Below are experts of layer 5 (counted from 0) of a mixture-of-experts language model. Rows are named up (a neuron's input weights, with its number) and show model dimensions 64-127. Each number is 500 + 50 x the weight over its row's rms, rounded and kept within 0 to 999. Numbers have three digits each.
Before each expert's rows: "mostly gets" lists some tokens that are sent to it at least half of the time. This comes from a sample of Wikipedia text that the model never trained on.

# expert 0
mostly gets: " B", " E", " A", " O", " C", "°"
up0:431476469569501414534430526568426547430472573495530500518547475550487591411486367518470498560532465534496437480481513497506514499435453557474417441423384448584591492422424506449553489406519469
up1:543498516427561518511519540526468551584512431522449515604492420539566542563571548449479481521493371456465505470472498520501528486457468450574528558507563604474498524521546531560491435508570547
up2:556555491435536578475444533464463518494439589505536424533578462523453509581444544526579524476544492452592444526412435524555510476545539529576533590483511532483450474450496484509427473441396491
up3:568500541492478523515581488486575519485591502559496488470528481500468482460396387502587492458437389534460403461610513415517523425425449496489512452496489504434543541465535436502475492427464562
up4:636484473478518521630445409486503468542433484463472434484541483534510568491471504518591506446485433556517526590477459415471483483482545494481577412483503447516594511537420547472404548421532519
up5:515594448571544511525543448583523463546461432447423540536508476506476425430517439435535440495530499589487507552362503421465525418491544569496549529416529554519504552564424421437492585386546452
up6:441517634410456427460516530429537531568455573470576544438511476394542512539520482538566462495402416490526472487448533493488539477572506543526523552502438509541478549627404446533559588387507445
up7:474530438466639525484523484538518550510460488451499454564438506414499519473546375468462538475464493484503488487477486566546487535455504446572536487623520487496628586569439587548582518465517517
up8:453492541459490505500554548532481549535535451474530358515488555463532410499520542579423461494398468531513506501446560432517603478433451490505459452519449463471534446578507565478437421503530554
up9:489545556383499598639554600469506487557475479522567488472484528539567533460447448376424457566432498531527509501560518473499542433555512494528526552521537487516495456594581462503348492596474474
up10:590446471663543443502605544508490440402437503532482452518557502500507524527539488488583477511502537463493491474411434557420489648501531590496602449531486503559575578477468515420486485553507444
up11:497493448425541417404487478541453516529487506592516528498464482467501556462513486608534495543414481564527408477487474426479569541388513475613472511514417547459593518493519491557460543485486537
up12:510501540492461498472490532522544504516524574497462497464538538500569414509488589566472577498489504447407416504500514449480540497437489467503453444541499427432517520476515588533453486460476445
up13:467501652544504467506396414532502569413570609537511510526509487453451414499526483437445537483504400432568542471502527501410441422489520620522507565544468500592480503597498480474528499438497503
up14:538479481496508540462503525492504453537373491491558491489583480542421490552391386434458536445571551513495537398472533512519513506458447471533530552468536519445480448544573556496455413531406493
up15:481546477559536532561536534465529547429520491489459389507448433536489493470451472532559586502608552486644531477571522447510495566440472438402522472481590454574405516518486472472523496452534561
up16:446596512386601491594432493568456378465534501432514539438470445452473457494507404466590492403489427452554558482532521394522443478450452511500506464539625558538507480537477538356513486485474358
up17:479622581510420485474528590513517433451571487525500491500513473535541484500525537566481377537474542550579539580572382482423499594525538424476522520457493538484484562606479536572512473543493572
up18:527487616436450492503563487491471482524448484449479444483592500490511462555498490494470504493548470508488437532426546529493476496444471526528596490487456577537509405540472565539499383491512582
up19:457547569521574520546434538521453614507427471491519464400452494520415487486567480573472570503537437406411428426515486525495458506502493591452387528486385498528584546537497565529469542513516489
up20:491506453438497448494445566511566516542407518520603569531470432533462484465479473476463471529526418440534466530555593572445503609581502552589400479455521538510434491503510484380479417390568538
up21:472431481497492499579437472480504445489593577404514542408503552539584531564563512490422530435568510544473483525559435493514495537532514457453560388496511458539508451445528511448477461507570504
up22:469453526483565487492538525413606443434389590446481603471497485499465493511581530541407508467457528454489535439486416490570559484473451570515435459462456507576493499466493578510623643501546529
up23:528464610539479490503580573544471511450516469512447480498556425395472452529571443462509471446472458500468467490614540546500509513523548462493388582549543512402528495568446558481553456457454499
up24:491539438545389473492491476461525527483485552513528392558477511482501464516450508506528540438464570513468449555458528566405517464522510476505570474529578462489557500533526488566482504539441446
up25:521424434572568536448429484517511554515535555482445540529473520468498443513486493493420436384542499458475438548523448403459484487542446444485497421501439478547563501543561400508432508467402444
up26:612548467579523524589517447495510552463448484506521514537565498560490447426542513463532530520496407506540531626447467546596488544495475451534484482485476463423465480449514521426585526544666485
up27:540501508476474423514520581503515565501519517511455469517485549515526419459512413510489472458457397422501536423482540482617511512470551565476508460512471567541471512573548527479600522485500537
up28:366547598572454492515457460636452451598519557521523349406515496413530501579506514432533515467522519584457526458463587610537454424450535469437427489431548450458507591517437551511431457502542569
up29:396400427470517495557442540488577554528526527509453491534579452521507417388461483539499522475439503503596546466541514433516561566459564362553500544455444537468539560526586492358445459522498604
up30:516414490543520509482516406360520524459473588472484439449467525456532494493581499615555511559524422430521518578526492524431486514469499477483451465487461486484456371478384499443490500442512481
up31:552478434492624444556457478511482495481537532464467518444451434578591493450533415513427533477606528459459502486427446536513550578557449536542477540484515538481488499451573531457465510523526521
up32:549490445515409468518522510487460392504529524537516473405439452576590552587407404511516529511518626442517537512524453464496522607425418523484520464510566404532403570432476497514533564488473477
up33:500525464501486485481492444592552487501523489569625424558464531548478503548565564419530425449468495530476441523437643418624523468396450528509496515564510441469425576597465495541563516562535511
up34:528548516456442514473449489453424494473503502480431562426530531490437476562448543513582516557487521561496559463530547442504539562453595473494431499524509503504581480445500521521510526565443517
up35:468611528520505503446532481538471479375597449621557481582499571555506521556551496450392576512457539417563480612552476453491523555453495536448501498416502523531559454560565533503421512478513471
up36:466502481517520529459603519517449508549573571481490452534518518473529420471516397505503455502543537492602484451484475584438536548496424482345473511487465460528506516462458483579470566515572528
up37:550488490439495492484395456447520496556389532466469473525513470470628586549452365526560482481478501476449621516480528499387443550494428534561509530503506450538573473514495552556406477467475544
up38:508400474516581536482482419491434544513551490551488437500455522554566580544466542634526519518515546535414479397473516584487543559404576541489464460443571470604552528507436489486498513493563540
up39:474504465493570480439504507491409511581471528537504484506487465579483471576421566440458510572451554584489479406522553467569456496475561591614502547531580460527597508502504540474441520455525458
up40:493503492546496557452464439456484498484479446569483525625561486513487466485476506478509520426517529375491481547495531630435472421472457447493521488465531488458584422512481449518444472480523482
up41:595460467546499602525511458477585465440474496493553543475525518483493545472592488560505423540519394459531464470548444457467521490523534590483565541568472414490566502509517483475535476609499574
up42:507510550422568539450487498477419465507499386510458493562405502417452441544439392497462418430519495396492540529457574506479496536511513571516462502506376483484532576603497516476525465519514618
up43:464457453475484513546440472491522540518548509511490473527566458514390435423356490521491463520376452547442406558489566427510502509465452504386408487523546378583533454494530546440463522439409416
up44:530457467491491392623477487459545507472490503437463481614486484450571396544472502492507536538519492532469572532432410542493637490515560477519488497571402452503489434521511585501479554416426498
up45:479449512540588441415488437484497431480494540564482478410512401482556587516565635441519446443593436400480528494524465490576480570561442484459571441563493517501441624525522482536535528517615521
up46:501559380384502510469513527531593502529346513480467506454462506613437573530438528494495527550501495527537449531537491589452485473427545449545547461471511540508498468546491541506477479522605533
up47:535487546441465514526524512559519450392533447512552575535526453516537514470624523554491479530572508457594492555512489488616524472524432511555512552467487400476435412503517516578483504569447528
up48:472432535490519479482576450454529517529510468544511439473457555499559519474553545482492491490575497437473533579532547393570530582424442444501507541448561428466507686463470601501464475492471556
up49:550505502493534562457551443473444607509484612512462427523497544492429433489405511488408514471502587495436562494541539530430540438542484538551496617482491480470447536470391506477496517417443483
up50:503511415537505497542580453527500449539552472419385468540472477565461467332467401499486523555566436451575503345488508579476497429583474482319472549524403477494505551447446523521453444517578512
up51:487459478473538506513446500562462450345400497589566489491547513559545476514524362507465458532546428528429568491488481519500539417469491540417448523529590513600512445595468544469477492515519432
up52:443403452459462446550444461517436519429442410481450417508509502542603525415391410519447507562523381440514481481535465481518512520511455477469487535465484496549550503528456483509442507547485532
up53:505564416411563449528526503560461624509580494501523493471469504499473512504522427566551479483508499514491414409596488558528566484464487594541426431535542409420418528518447489517538468535533496
up54:546431587558541447445465478467492480477493486451473486474476484480478494469420483497499548469405587505590446572485549510484564397418585555453492570552483499486528480419490543486489533541432558
up55:545488484504480430477499541431496404443483514505527471460457436489587473449509499486437447446407407563509479546511465537499541440493474441532504552529521499485528480526529460545599536497464509
up56:441527445562488499477476562550531519476508488491478467557509507493518500502442481539487465511515488559408549493579432529541444567596491476562459485534511590476501532488427491534508557537608608
up57:481458416493309477571433450521461522438507503516534559482502477464468485478522535509484548528546434536471554488544567500479480493461508494489418510535472441479499493549497491474579540488528600
up58:513585486519541554620462463535438302454465515410504478483478503474495529547472511512448469542542500480550592501440538476477507423506504541491441426472500486569496508525494535520484445507535486
up59:546524451425450494533503453548498446474529531382517533588559528562496435533498458515634442485474469459527442576555523514307576521515518433519420523498459514489449528569477539587429449549495562
up60:593557480478470527524589469611498466624491489486575507466401427551405385574478528547519424438420528498506473537558548495552425478468537551446498472456443563475518509564481383469467486478468576
up61:545575450415505530555443497532566410528530598462528574493482459494564512426531474513546484459489466586483523531546493509436515553495487486470519481489552440486543494517512494535468426508427547
up62:512442588428533542486568504512492512489486528479465480638437592466505454572533495541503469528406524511472488535450539469589546559505482482581523479451535506530470538489433514459585463491576581
up63:512559519478547479523500469487529538510489556493538554573551412484459462565567404609482427481490431489513438503460468480488517576472514549478509429498455473493471458452539514526483484685503522
up64:510575456529443526568461476505494493421466448483520479575553583515466576500456472432607469509485473503376496580572560560527482492445575586447526481482554460535529458496394548487474518436542591
up65:451505384369500521373408527499483469548606483504471516575502532507487487476516541496507468511503518447571493511453507544535416476548542434477557529418514447513567475559463454434451426527445502
up66:485516498555619485491552484502504452507504584520483400445471516383602416584527548462459435519543469451482461471492481527442385486494463486458488569522556572497556527503608457534523511527487433
up67:503565500404477521460489506483515586522571514612452443483484438479541472514535498486521481500450525352554492510483475544530486494497532540445535447417483549471532425553478514460505452435523520
up68:485522548528557548514467460472462459548521486505502576584511428451455515468434453516560469462548601517614527521491475520518476501487495552443457548536515485537515496503509497515533419592595584
up69:473470481410405538487457481412420462432509521552402455601437467513525516446519446556391466467452510413555488510467497472533465439582457435508485432524546516524493582515475453472491487470454491
up70:493502478503520474492442510545471617532487613525492489505498457449489444500469497452550513355441516539541490540478502557472504440496485451487468600502492496488516521516442464533462527461400509
up71:485410514484399447510403500542541546525544501571533449485521496613570528532513524516414525494484491640451476545515488575549485531492571499545489420521456480561479542526491511431640393597584431
up72:564521441460494462462466467401446460487492443473455481520531526530362520441495450481517437452455504581464408535524498483477414432550517540519476562468467447566473440449551475457515531523524560
up73:472577550621469471464553452525480513479489461563421437505512560450438504550509488600491440510513467551556492552447490529462561420412412582529514432557547450478536538467526475572451445490554479
up74:490520514595640400504505464458532486537437505502531550514466472526510544455444495520550529538444510556425408524554548520519495645498440506464546513530465464521561599375471495500512496448454527
up75:420491495497429500396385487536445515475475543580469516380557444502476445552579488456582538415411445558516510431505461499507542486553449489419586452399512564497451404507439535522569482480472515
up76:551423489450381512465539502518535498454456502494485474428536570522439531485481532473569503530517515456517416446495539567562547547535469540452555443535518536464524491518526514449574427583418530
up77:466508529431490539585490500619496479463468477489521524521555554457498489481504454431440443589476575555632553474510473549478475551437459540483559488474521511471455552555474443501548520510553460
up78:512460492497465493437524450528369576518550526447617581498469547437473523510470509535547537522561397476483592429422496534510487503452523532455523488494411449547471508516389540535537438527495575
up79:473493434515489546558429497475477585540500483534546529576509552467578503423566458408542497569479501524443432541524595420484530590631463544511514450565533512503548580495521565500525518492591505
up80:578469431451450464517491399419496542397481453452443460545537367495546476530570477434462473489496430501532496547446535402534467485440544520590463447527437586509421521492628522453527467532543537
up81:515599538491481463491512516469437562499513524514490471408567474516541436508380521489548408519578428532496528578541424579534527518535474541494418442505478529500494379468543476463451455508570568
up82:599497565482496528499483544528477533475418547557617499464520517519523467542485438454533523543442493462489440368466486463499501593489406478392613483477574570499570469496422518542482494481520519
up83:585512634499432449515457554478478532553481545577435490486478486405529503483399543457460486597567514415522531563454470423514594597479499426593561475528585497570380572506497556453550591452529478
up84:511566482506508504519525397499455532523604531432445553470492501437508495454456587493381451471585480469483490445525519676428525468464496512535587492483477481545492543460558542497495545422468482
up85:521516567542410551493460457626525491515495523495618477465548452536449558605506560585477444531429443505446478411465482465516505514438520478543465504624431527527498496584419522458464498471567526
up86:526453436503514505500508452502472507561433526535518455621488572523492447618344490428472517518490510553496516513446394532492423450489520521450514575535450557543443475495533439496615453503470435
up87:487455565509498562485533515532435492496422582507491486508548503501505520449512542502510431527485458382489469516470498516484509479458552506603417496578531476439581442486525555534462496514470567
up88:542560494475583470539494533565538560481506426534534405498450498496578479536460485467490601506547485517463522512509566448487542525461510495431473409568436436431405588542462501453562521566454504
up89:553450456486511464530543525478419490513444487481454545517446498436472495430467568555489545472431567571462470515489508495511552486399517493433495554458524546431472480469481556425535472485486514
up90:463480543553595478494472446472510400495493612468407464514461465518436514501534444462432517520526457529466478462530522505501513570517608565500557392541491446516498477501414422557515537487493446
up91:456605485496497583461506443442522533433450435463543454507458486439385503513402611515499517375549541447505553469544417533410496555519506556556442494456526526522537536508495608544501493585464472
up92:396652460500445491468505479525528514487549596428480577480438523438531496576358450505455493553476515555439456534495461549445553574509482487520537446481590531524444512583466517508590487550447472
up93:530594475480478546582560513441509547474542446539522509496534549431570439422489470571570473556500504483564459465526540485587542558514482477488426499432514520516460474591528547479504467454419520
up94:523499471502412514530442553569557513553381574410568442528532536441531488578475419546420548511527407470508529532471499559543518470484563430433481570584503579587570491500468531576524529486577526
up95:690396571447508506475463559486492560516440500540464417546533443542476507463511459443454409522492471479488531457534456488513492531521480514529463543508499475375580546455427564543532580546477517
up96:447481362402555492514541579493550533559422489434423445515541471596548535491489495514515507534557522428509509584503545413453433400498414599425524548522528550519514474480439512468495502492514491
up97:539479551451474499552528497475424467541490452433405490418521527462476490495487511496469569628626558572516562421511463382427481567406498423483536550514511430428481499505450493460512480517605486
up98:568474533475521569476566455555438481525642434576492524509552510503509491546556525444448567478463505406418398408476587464406587459469535508479449581562513426451521468407621411500498477540467426
up99:539495465565499480431546501562424599487472474523484425534517488520460491431544548564522535463456502471460486504483554516479483472483428493451588553481483500503404649485510585462531438513553433
up100:357550451490568604472479484439528565512628549423451475522464571452568571471508595522493450418436542425485557412444506562529585500456674453523529448515466550478466482464552598516489504490553587
up101:506471548455465438450551537429442414549516452538465447532510443472550487555461457530514504512453362483503496536490491434379468464421438485516562609496593520506556516503633524497550438520501524
up102:607517538495573584526543606446597472499545484536480551552439522592523388499570461430439514489425502521491389509450462465531521531427534532501536544491575460488504484477522416494482583523581383
up103:471479561557409560441440468456450487477474525583503481488428553474517501490507478454585452477501504551500450585452554514480595462484467415437557562484525533536587440443518552495462505482565477
up104:511420480516562433479460591487526445478513470664528496468576545541334556467601439421385521546465451520560536562493466523454456557476513436459572564522565525465529461464402473474457501493509428
up105:524496469516489491531506574543475455650445526430502450433441501486470551536540497493560438500526506425437565481536562496482478385419482452535443430389547472449459463458575446512479495482452575
up106:482519501461427444511462464440432519468527468485490515463495406453419537560518470444549534594431478502403500438436472488427499496438545560463492546492566538502474448550598516465451378545467527
up107:517517491526531416480436551510380608447510564505545511574543459440460456300518389450448476540551540487583527508462437488429488465477514422561483446555464551407455549506433542415531529488434465
up108:572450413488537489503442514370562412544578525462579533480446521518481408497449569430476443409575460528482559511585506599441476519559493475530532575429510497503499462534540463453522416447482459
up109:542600388468556489455457551532514559537527392488460577494459593504495580468484581476489537400475531465489490502479476550623420492446559438461466452454529535547511459630589484511440426477530489
up110:498427376489519479500501456565443482534519471592554489499483430492511512554532490516501465523520506564399456491513573432417482528437563462463437557482464503484482378480502439597364510448507532
up111:562584545533481439493460492483470497475482499527538584403479572526504564566482494514533513461516484511543518513527618504456447437545498443499530551449421565558532495561513419483512507527448574
up112:499512517466486532494542446462508544569525634532444523521461458437481492515473434545473481511604479524492580591501459409615495394466519567597589417488513475520502491491486497577464457463528527
up113:386467457525511536517500472484489506558566489582545527503494517440512517465531445487472442589411580554498533519587473524496598485505515483566528431500517545503508441563514505471473480428463500
up114:532540419450499452518469514507495483449437497566423466446495516524490522458514486442479461417500494474559486480468585463534488486546557458506550509464460430541619561540592537465505548432499470
up115:415488516419508584532463507571560506513527560449402535486495511446480543607522447493502459493487497475463457569526525437628525440579499462508455517608542467490465498420496419552475474480489478
up116:480549423524557454550444494511471366507471482529554470464488514445478427424528440442470444563365477481453492499552444533470532486610520631514489533593525498490494437460550462538510550468525567
up117:599525519445400341570445480449438471483499518453545518406510473589575401514528523474490499450556488535562552449506473495503451475542481527394482555488441478531515521417523518523470443510493478
up118:525486380504526567460423509517398524559462387528500441482475482578502459614582398407474486468520570490531447459532477540482496518521471562436549511468426469527414486565552442492428435505446426
up119:558389459433474516539431459592448534574504509496521433492411431536497362551496527502458411560449511540553503450498451509568518543480507375477438553550463485572481491532478566620509601524532412
up120:424479562455512463383509473565477498496539459529476361460436569526486595493454484455528604611506526446445472488461559460470533500567421508513473531488483482437536467523507521527537480469519580
up121:464479429482558422465495574454451500531527419514539500558456501563550414526526467534467534542467471510565513497472479578424482413463445563490517438469503489532387559529527502496506519418558418
up122:476458418464474559456404483455475481476481447465510532440511428558474507498500515443462427457507505490477469470452469525480487492436491515575542501469513536580506538545475513400531512501493479
up123:405470535473498478464452573480451464504478445483536484538581519489578488577447462426619464443475493440402466553558457479452506516466553507530553527501469501587472521607515529403440487442404489
up124:517461451555474505463502547456446465564448590535508492559536481547489437424528496508541457549527526547535415521526452502530450495518561421491466516575521518510508474543480486550513531479549444
up125:485496434511570566507503473489501503434541509489568515492447481580472468554461546423434495557464528495502495465572437537533541481545595379468476466493398390461445398443453538520576541439528545
up126:497534423534629474577584510523527559551522522624521508568490565556488489622473491525434448401371520489419493521575423591468424478550405531578488531453571546472481568536547496531399421501576536
up127:518642552504548514514521511513498569490549557532374542486528481484457428493449478498507501433600451521468487530482431530511484450570613435570477483490528482553482446600608562541440474521579421
up128:489536524440553529500524596567507512408528456449511579510442517550508509540543569545531440517407493434447519504524465450412440558549457521501503475472478404391455486502599510404538424515515467
up129:433527507480477394393480488514441505433487464554484540482499540552520516581481557501561515512545414495474499513475515452501505462569518534551540522503501541516454479546563451531526461571379546
up130:529523517533448521534532496534578412422602416519541512451553492570457486445454459486605552558437528632544562600552512465569534541591521543464538514554508482566523433519478485466510491506552466
up131:505563508621423414606559534512430474464519448585539524500629532435538516505622475504586501466538541514569500470411500503477425431529507442534413524556495461546416469531503588490553466586517520
up132:487478516504496557465450488550531545439496446493479512486570475496402484517569473465592542513499533620518474536456519506438538477555429487583625546549518504523417571444532507581551458507380547
up133:433515521427444446506503510554538567539435509496420595487538577461472467516522582486516544576482422465486358492459497407487389552548488458591549533443523543497547533548608511393455517545528561
up134:491503437473370458531490469401555444426458486532509464527513488516559480597434549512434551446482520501582511487372533449553484414386449484560510577534512507449589407497561439380499482415468377
up135:467524536573464485503561522475457515446473493436571483539440551527565511530506511530439484503572488510490529467509514495467476430413443578532478536459461451482515444507501464515483458557511523
up136:557521591556517527452503493531487517417531477515554400501502547451445416549535530540513474480465496507443449465422519517463450526516556547539426471458569539499583473521524550520517612537464528
up137:548562534489518541478606474594463550556507448472427554463520536496460466443550422499459422450522505511522504500480472512452586451418425483512404472495540518473512557577599454525441451442505450
up138:423550481557547534541513459481498528513477436455469500498440467552536519418406474440529541535581442440542536510442494473526475491349500443470475529419492454453514496517496552574568538544520540
up139:482533528560399451534494502404390445503572502456515491593415437479521462505515583481520507440422503482496522577509475446489566532458504572469458495543490547397470569561544554552461457462505526
up140:531483506612504508545504560523533553496550556454514476505545566558458552425473530441511485441569452546401477515533678524542550509593479510575565521512524595531601477495522500532540523555622453
up141:484515567576540484437467503456414407512543395552541512481459427515478473458566529539484527461455446502440526354566532514520557458435488547461540545526517494518597388577483511544508476484477551
up142:473478562552472568474492560513473546495480569519517485485554531416434404557518387559456594524495498548466535530503550377501510483531523528533605461495480490555558530517499450443511516601523479
up143:499510524536511445552486511433464437337565537512422504403385484482595479442569469522554382496508426486496480483512536471460569497476505581451520459461584463532510477551485481490567490585510536
up144:495491494500526549552526529510409384449369528526507481524482544509434466456566536563556478478564512561363485497465506434388479545498509520459527548449515433552535449474495523520494494500492550
up145:431465352562505503474433546537473557607510407593535562506610495420496465490551443481565360427523484463574521507562577591564475488471466466517580418450576463533463476522471549513569520426488524
up146:557538483494455490412427461444518527451457489491412524574460511452483525543499559629508515498500431501487446455416531546554524484463600502480516541469476515426497488554461494528501463456461463
up147:484508414460502466457481489524456556487494455477573472528519605553495511455489482514502565508485452556451442510539561478482487506516452519501546526492494516524409534410502536533509564547437425
up148:470481449431462581480478525507510586424510431513454496515445422473456470490537477469556411542514519464439503451383518520578497466521562548562515489540489533511580457420470549475498451433523524
up149:503595415476523489458497537581518490515420571513467457494504520490512529492535504499508501592388600467506551509523438521518513496599503471463510528550518552555467556483476560468489514480520539
up150:472460465488437471431490410562417549478455477566490442565500572388401502457514487390443458516445440476501469566513542487513435465578533533475469531431546576654495522578511566526550491556532498
up151:511565495472461480457440510477595501539476443548458557518509497532481504462520523488378501409429501463509489494540542399466474491394386451478485541452459403554548509495510492418550426510477429
up152:468517592456542458454500515523452505497471545522492447494575474464563475582496540570500573482455546467477477427482437441510415436590508458463476544553468512511636428476477583582424466507481511
up153:441464539579467426473561489530540564506511536548466486510488584523439514430524472569555499505547523437518471525512484560512492527561498424563583513619456544447486467507508455389453436554538534
up154:517419411556571579543411507468499496501506494498529437473477467496490525518520429530472543481518463490546574510541464542507467466491527551465483422526512468582551535501467584503469391408527432
up155:478447441498414398574492513451565544470492532492488511461526542489535553547440462602538470476505484585581597510567496484506525440504433496451579533495632496618498650586522462522629521508440522
up156:555488555484423495503457487555558534498578494564479432469446444510485504494526433493509565507390492510632472498457478504511455571551550485563575566548534427510501519486421541496491463521517528
up157:624610452386519508527557442434542450450479494444468468518509513459454465405458563503436500471518504460473474394527535495446445517488509434510534552458555496501541541434538547463497521510534496
up158:547561474490539488424564520552537554511391546395499486496572531473552440435498471518503497580559487405593416474499500464528486472540486439567409475523454430605515514436514519634575480586577525
up159:506443465463554565458573481483534554548535416528558587614533526418518557475443492568480547432514435465435479583420578499456447415504648449595555508638529517563498458523534481436488418523411517
up160:494426576432495477555431494515455489459505468529455493490511462561501488508510478423472472466521447538413490401448501549474488413417483415520545561522536450559447454549523408503487449570589463
up161:539538513535484479470540469437562593478520461583436425487468491499379527541552457462472544593570472345495446489579459444445522439514470522535530491511526593549566433486491460480488529458468424
up162:508515452488465447550481490486393482487441525540525466487503597459478579483565493467429458463512503513557408528526539567504488449502506544402464540465516449585520522481515457411418478529460518
up163:496460450500538498491555395378518466502463431563500538521514545502487512460538453484546475478508350489504516576476513444525577575507523516408557456576472421525546577512544557472526475426560456
up164:375506521510410513491433518475462513490516516548453463543369470545554525512512491471485474595455420486519471505601601455533503524546552443489516489535507541536462371434433543484516519482547542
up165:494551447528459478514476544471505409408572398537580530441568572444484440496495468464488422515477531507578553474390502463485581485547449414499519473506510598484452496514442478554429511497406607
up166:464478533462483557430606522547452444519521456462533506535543540478429466533507496477561479523535531411541514568462414517442415548501471498496489478531490535527518507492524484585429342528599488
up167:551516496555517587515522540422468572514500519483458446536557540493552458529570534495440462471477534523511517523575555485458429534489544557443474526398533552491478610530581497453477484424486457
up168:530480461394461574462523605449551528517535489595512514564534504518502468528422508471477497433500480430459416475437547566528510487475488492459487474489493520552427478516639620513553526538599420
up169:529401445521480529517456415499474541457565549521561474567471410518517475555536597486469497445505524461479486454510555509528527540585512540496451531494530544521468543602408504517494507393541513
up170:489559488548541512454494442483440420495515462432526475464524448400533427497441451494561577518588447489419534481433475526476564465510502432578545557494568459552553467635584499502429545539491562
up171:459393456438492467493477544406386591491529595476467519478494396489418413520550444459495498590417532448587499546444462519442475411544515612542473496555561481391545464484555520516482586560516496
up172:519562488537498515428627534517474579506468442524425441476443469499396523463473453528517627530488462516458551566591553528516416474541492497484461443526544494449398601520484582500479427488596524
up173:434530503434490429493473511540499502507491483463490439502495602464426552532555473463516428554558428565449486516537496436525562540552543493514454452506523482507431499537448463557462542464484570
up174:560458465512585489487515427543539612553509473529437556500447497619513547579518495500596428409490485468397530561521522560459462377536555440541523617505544479515548543565421511534422473405500525
up175:616512526572489469557505546518486562526511539500485486564486493567540462502458487492614538503550540576490480496495414474464499478506485455476545466538424499451514485464609554590537430517474464
up176:543442479523512410523472521557486579492515509551481471505606476526525398461536475523514494478519480492507535457452514463513422504458551532508516461561455503520582559449514475592513472523518399
up177:481481467498539593480552490520499444533507506503484461474604519573438386511572533557500453517520606595384476438553496551508498565478480602537439540489385594559528446491536512471539468572530534
up178:428515442468522511537507413474516433496452477613438575514472547523456465541564634469486526536521565452428411456493507492455486452565573549499529616551486430470492505555562581407464397518423508
up179:604548479579553485495471589447454450539533465530505544533508433546501496498501499423396478518501353471524560423485516467453466493505561532460418544427499446460462542485646591460487466472478433
up180:485468559495475478553429451483468556541589432558535467467558465496437563556478497565482514484552542413434380548547421558494459394526634518456481548402519504501568525584532476431508460470571459
up181:512552484557428492511508527481549502453433603528496474494515521562464576587468545611481548561347490512566490446477442447447598482468498412477464490463387432564501442521509507415521455510477528
up182:534517524479563530541494391495538478433592509424515454513528503534533482465450502411490449579476430537556432565576499498524502500487469430585497540441419473480474457468455459504610511441458390
up183:504565506486602602477439469405633434482525469450476529440478522517545567483544569443491473493496501524516499401492600501490391499493487544525478506453586492411542474473530502456512458452542484
up184:537484470513459524488433511517534497483473484506502503491526459465483382489481430452527470508469459479551492469537490517581565498533503554504544642597668460531573521422530494450516506386427576
up185:553512476458524644446476449425525485501550468514458555522428482480440543395382485577532424563546454463465498516545486545527543427470483534602484538565479568475547400416497591576511494507476437
up186:500492482500432551520501524558463530375574420558477436481553531478483490496503493504563476439474528446431412472535506511503526540378450534489509492468531529567466471448512572505502462475503455
up187:465572519395508489542521415411530530424477588610574442474458453506525524523611581524486498492515543510465529546516458531590414460484444506415425474534607487430609452556517495518393442580608469
up188:511506496458455484559596459497541537522554473495491533458491499462470584497458507543488552585515500523445561469516501447476455555613521457517507551511496535483537527418548487488504451597562536
up189:489503505561440462474487515520472385448609511492543461597544466550443508541470681457463455514552447524479497503490591466445497509513429586483569532479519433510440446483568592479486581478462466
up190:626562527507473556562488522454513499479497468388527490476545437600509413416605408547503486563499483530453374532543512523480518528482504453494559495522478461507512454462558526488465466404545509
up191:430554509511465413490522470473517510578476473477499498476504507474528462395473571476500466496541492502517477548416579504518442537504461462453511489430501502474564525448554514466466507539498484
up192:516595498490540480448483563534587517470575445489548586556469527503505537511442575486525446527503505471453429494465558554474541501440434495502510487459522581336523546514555440482564479565449531
up193:491489496473441525548609409412538485385508491501531482446509576543586502481523587515457570454534404516502508514523546510503429462551544529518464556521512545469454511448456550460503524595452510
up194:537553507490550569531543496462538522431533459498503421531542523542561471572527429449509594520498503365437532574572436458544431522539511506410438559607453572499548465574505541538473494413498482
up195:588500392475350491525451548568428514458498467473484521553526480537472487483477490566443459494501482501532531496490499421524493512467475493496468445453538491534443478451609564486478550528546530
up196:530478504499571573605592548485488403473512528457540432437489502430510434545527358400471581523562484435462468422505451378485443412498435433516495514532571497508511536551571470541468485506455540
up197:482421549441460466451515495540576511536397590505517409578493464490498512460469493437553553565564443472499441523538538543536398556559420482436417568457581498545523437435555586455381506484545441
up198:491544391381484529437422483495514536541449418534471507505537519534652511513506424468525447467511599458545501482582451494541512527510529470540569523500575612536486394518390577507492448599487551
up199:505484501463523541479441485526534561533463539456467419469544596568419506506503429564497622468436520521516508531514595538496431516523481527552537406430495468532544571406516481458526543551618482
up200:391473418549560485522448614522483501539502499583545395500456477415463436565468513455577512553434516401409483482544402537442497448468495469492467460473457578467426505570453557436483519477550446
up201:471565543521413491433502595488541547483445552454521526437430431565477559486510544596464538560575561596450556530420501497425484426395472460536453554475609467491487559487566450463489555526434431
up202:522453533429607507520501500459504456473477609522465561403526504455472536411587501455502451533492573425506430416473492487369551417549477490386511427502483538539434496537481594569504509478463535
up203:601575498475575488477611446453467449441459436537505563477443459483450437518534482557581501487463526559573585545490477546477460469502446595537562552450487518533539501375508532485498514404556515
up204:423505429500462520498578456609538572438524542513584611558496512506521512586480485465577480512508404500466533559487528482552576497421479575431461438611539463564540515461524456457571483401469552
up205:582582483493461439530540535472554468549530504458502484357595505566523526609494461550503553525462531400538416478482515526540522422506447511498455548484464501472500557408449602454494489538470577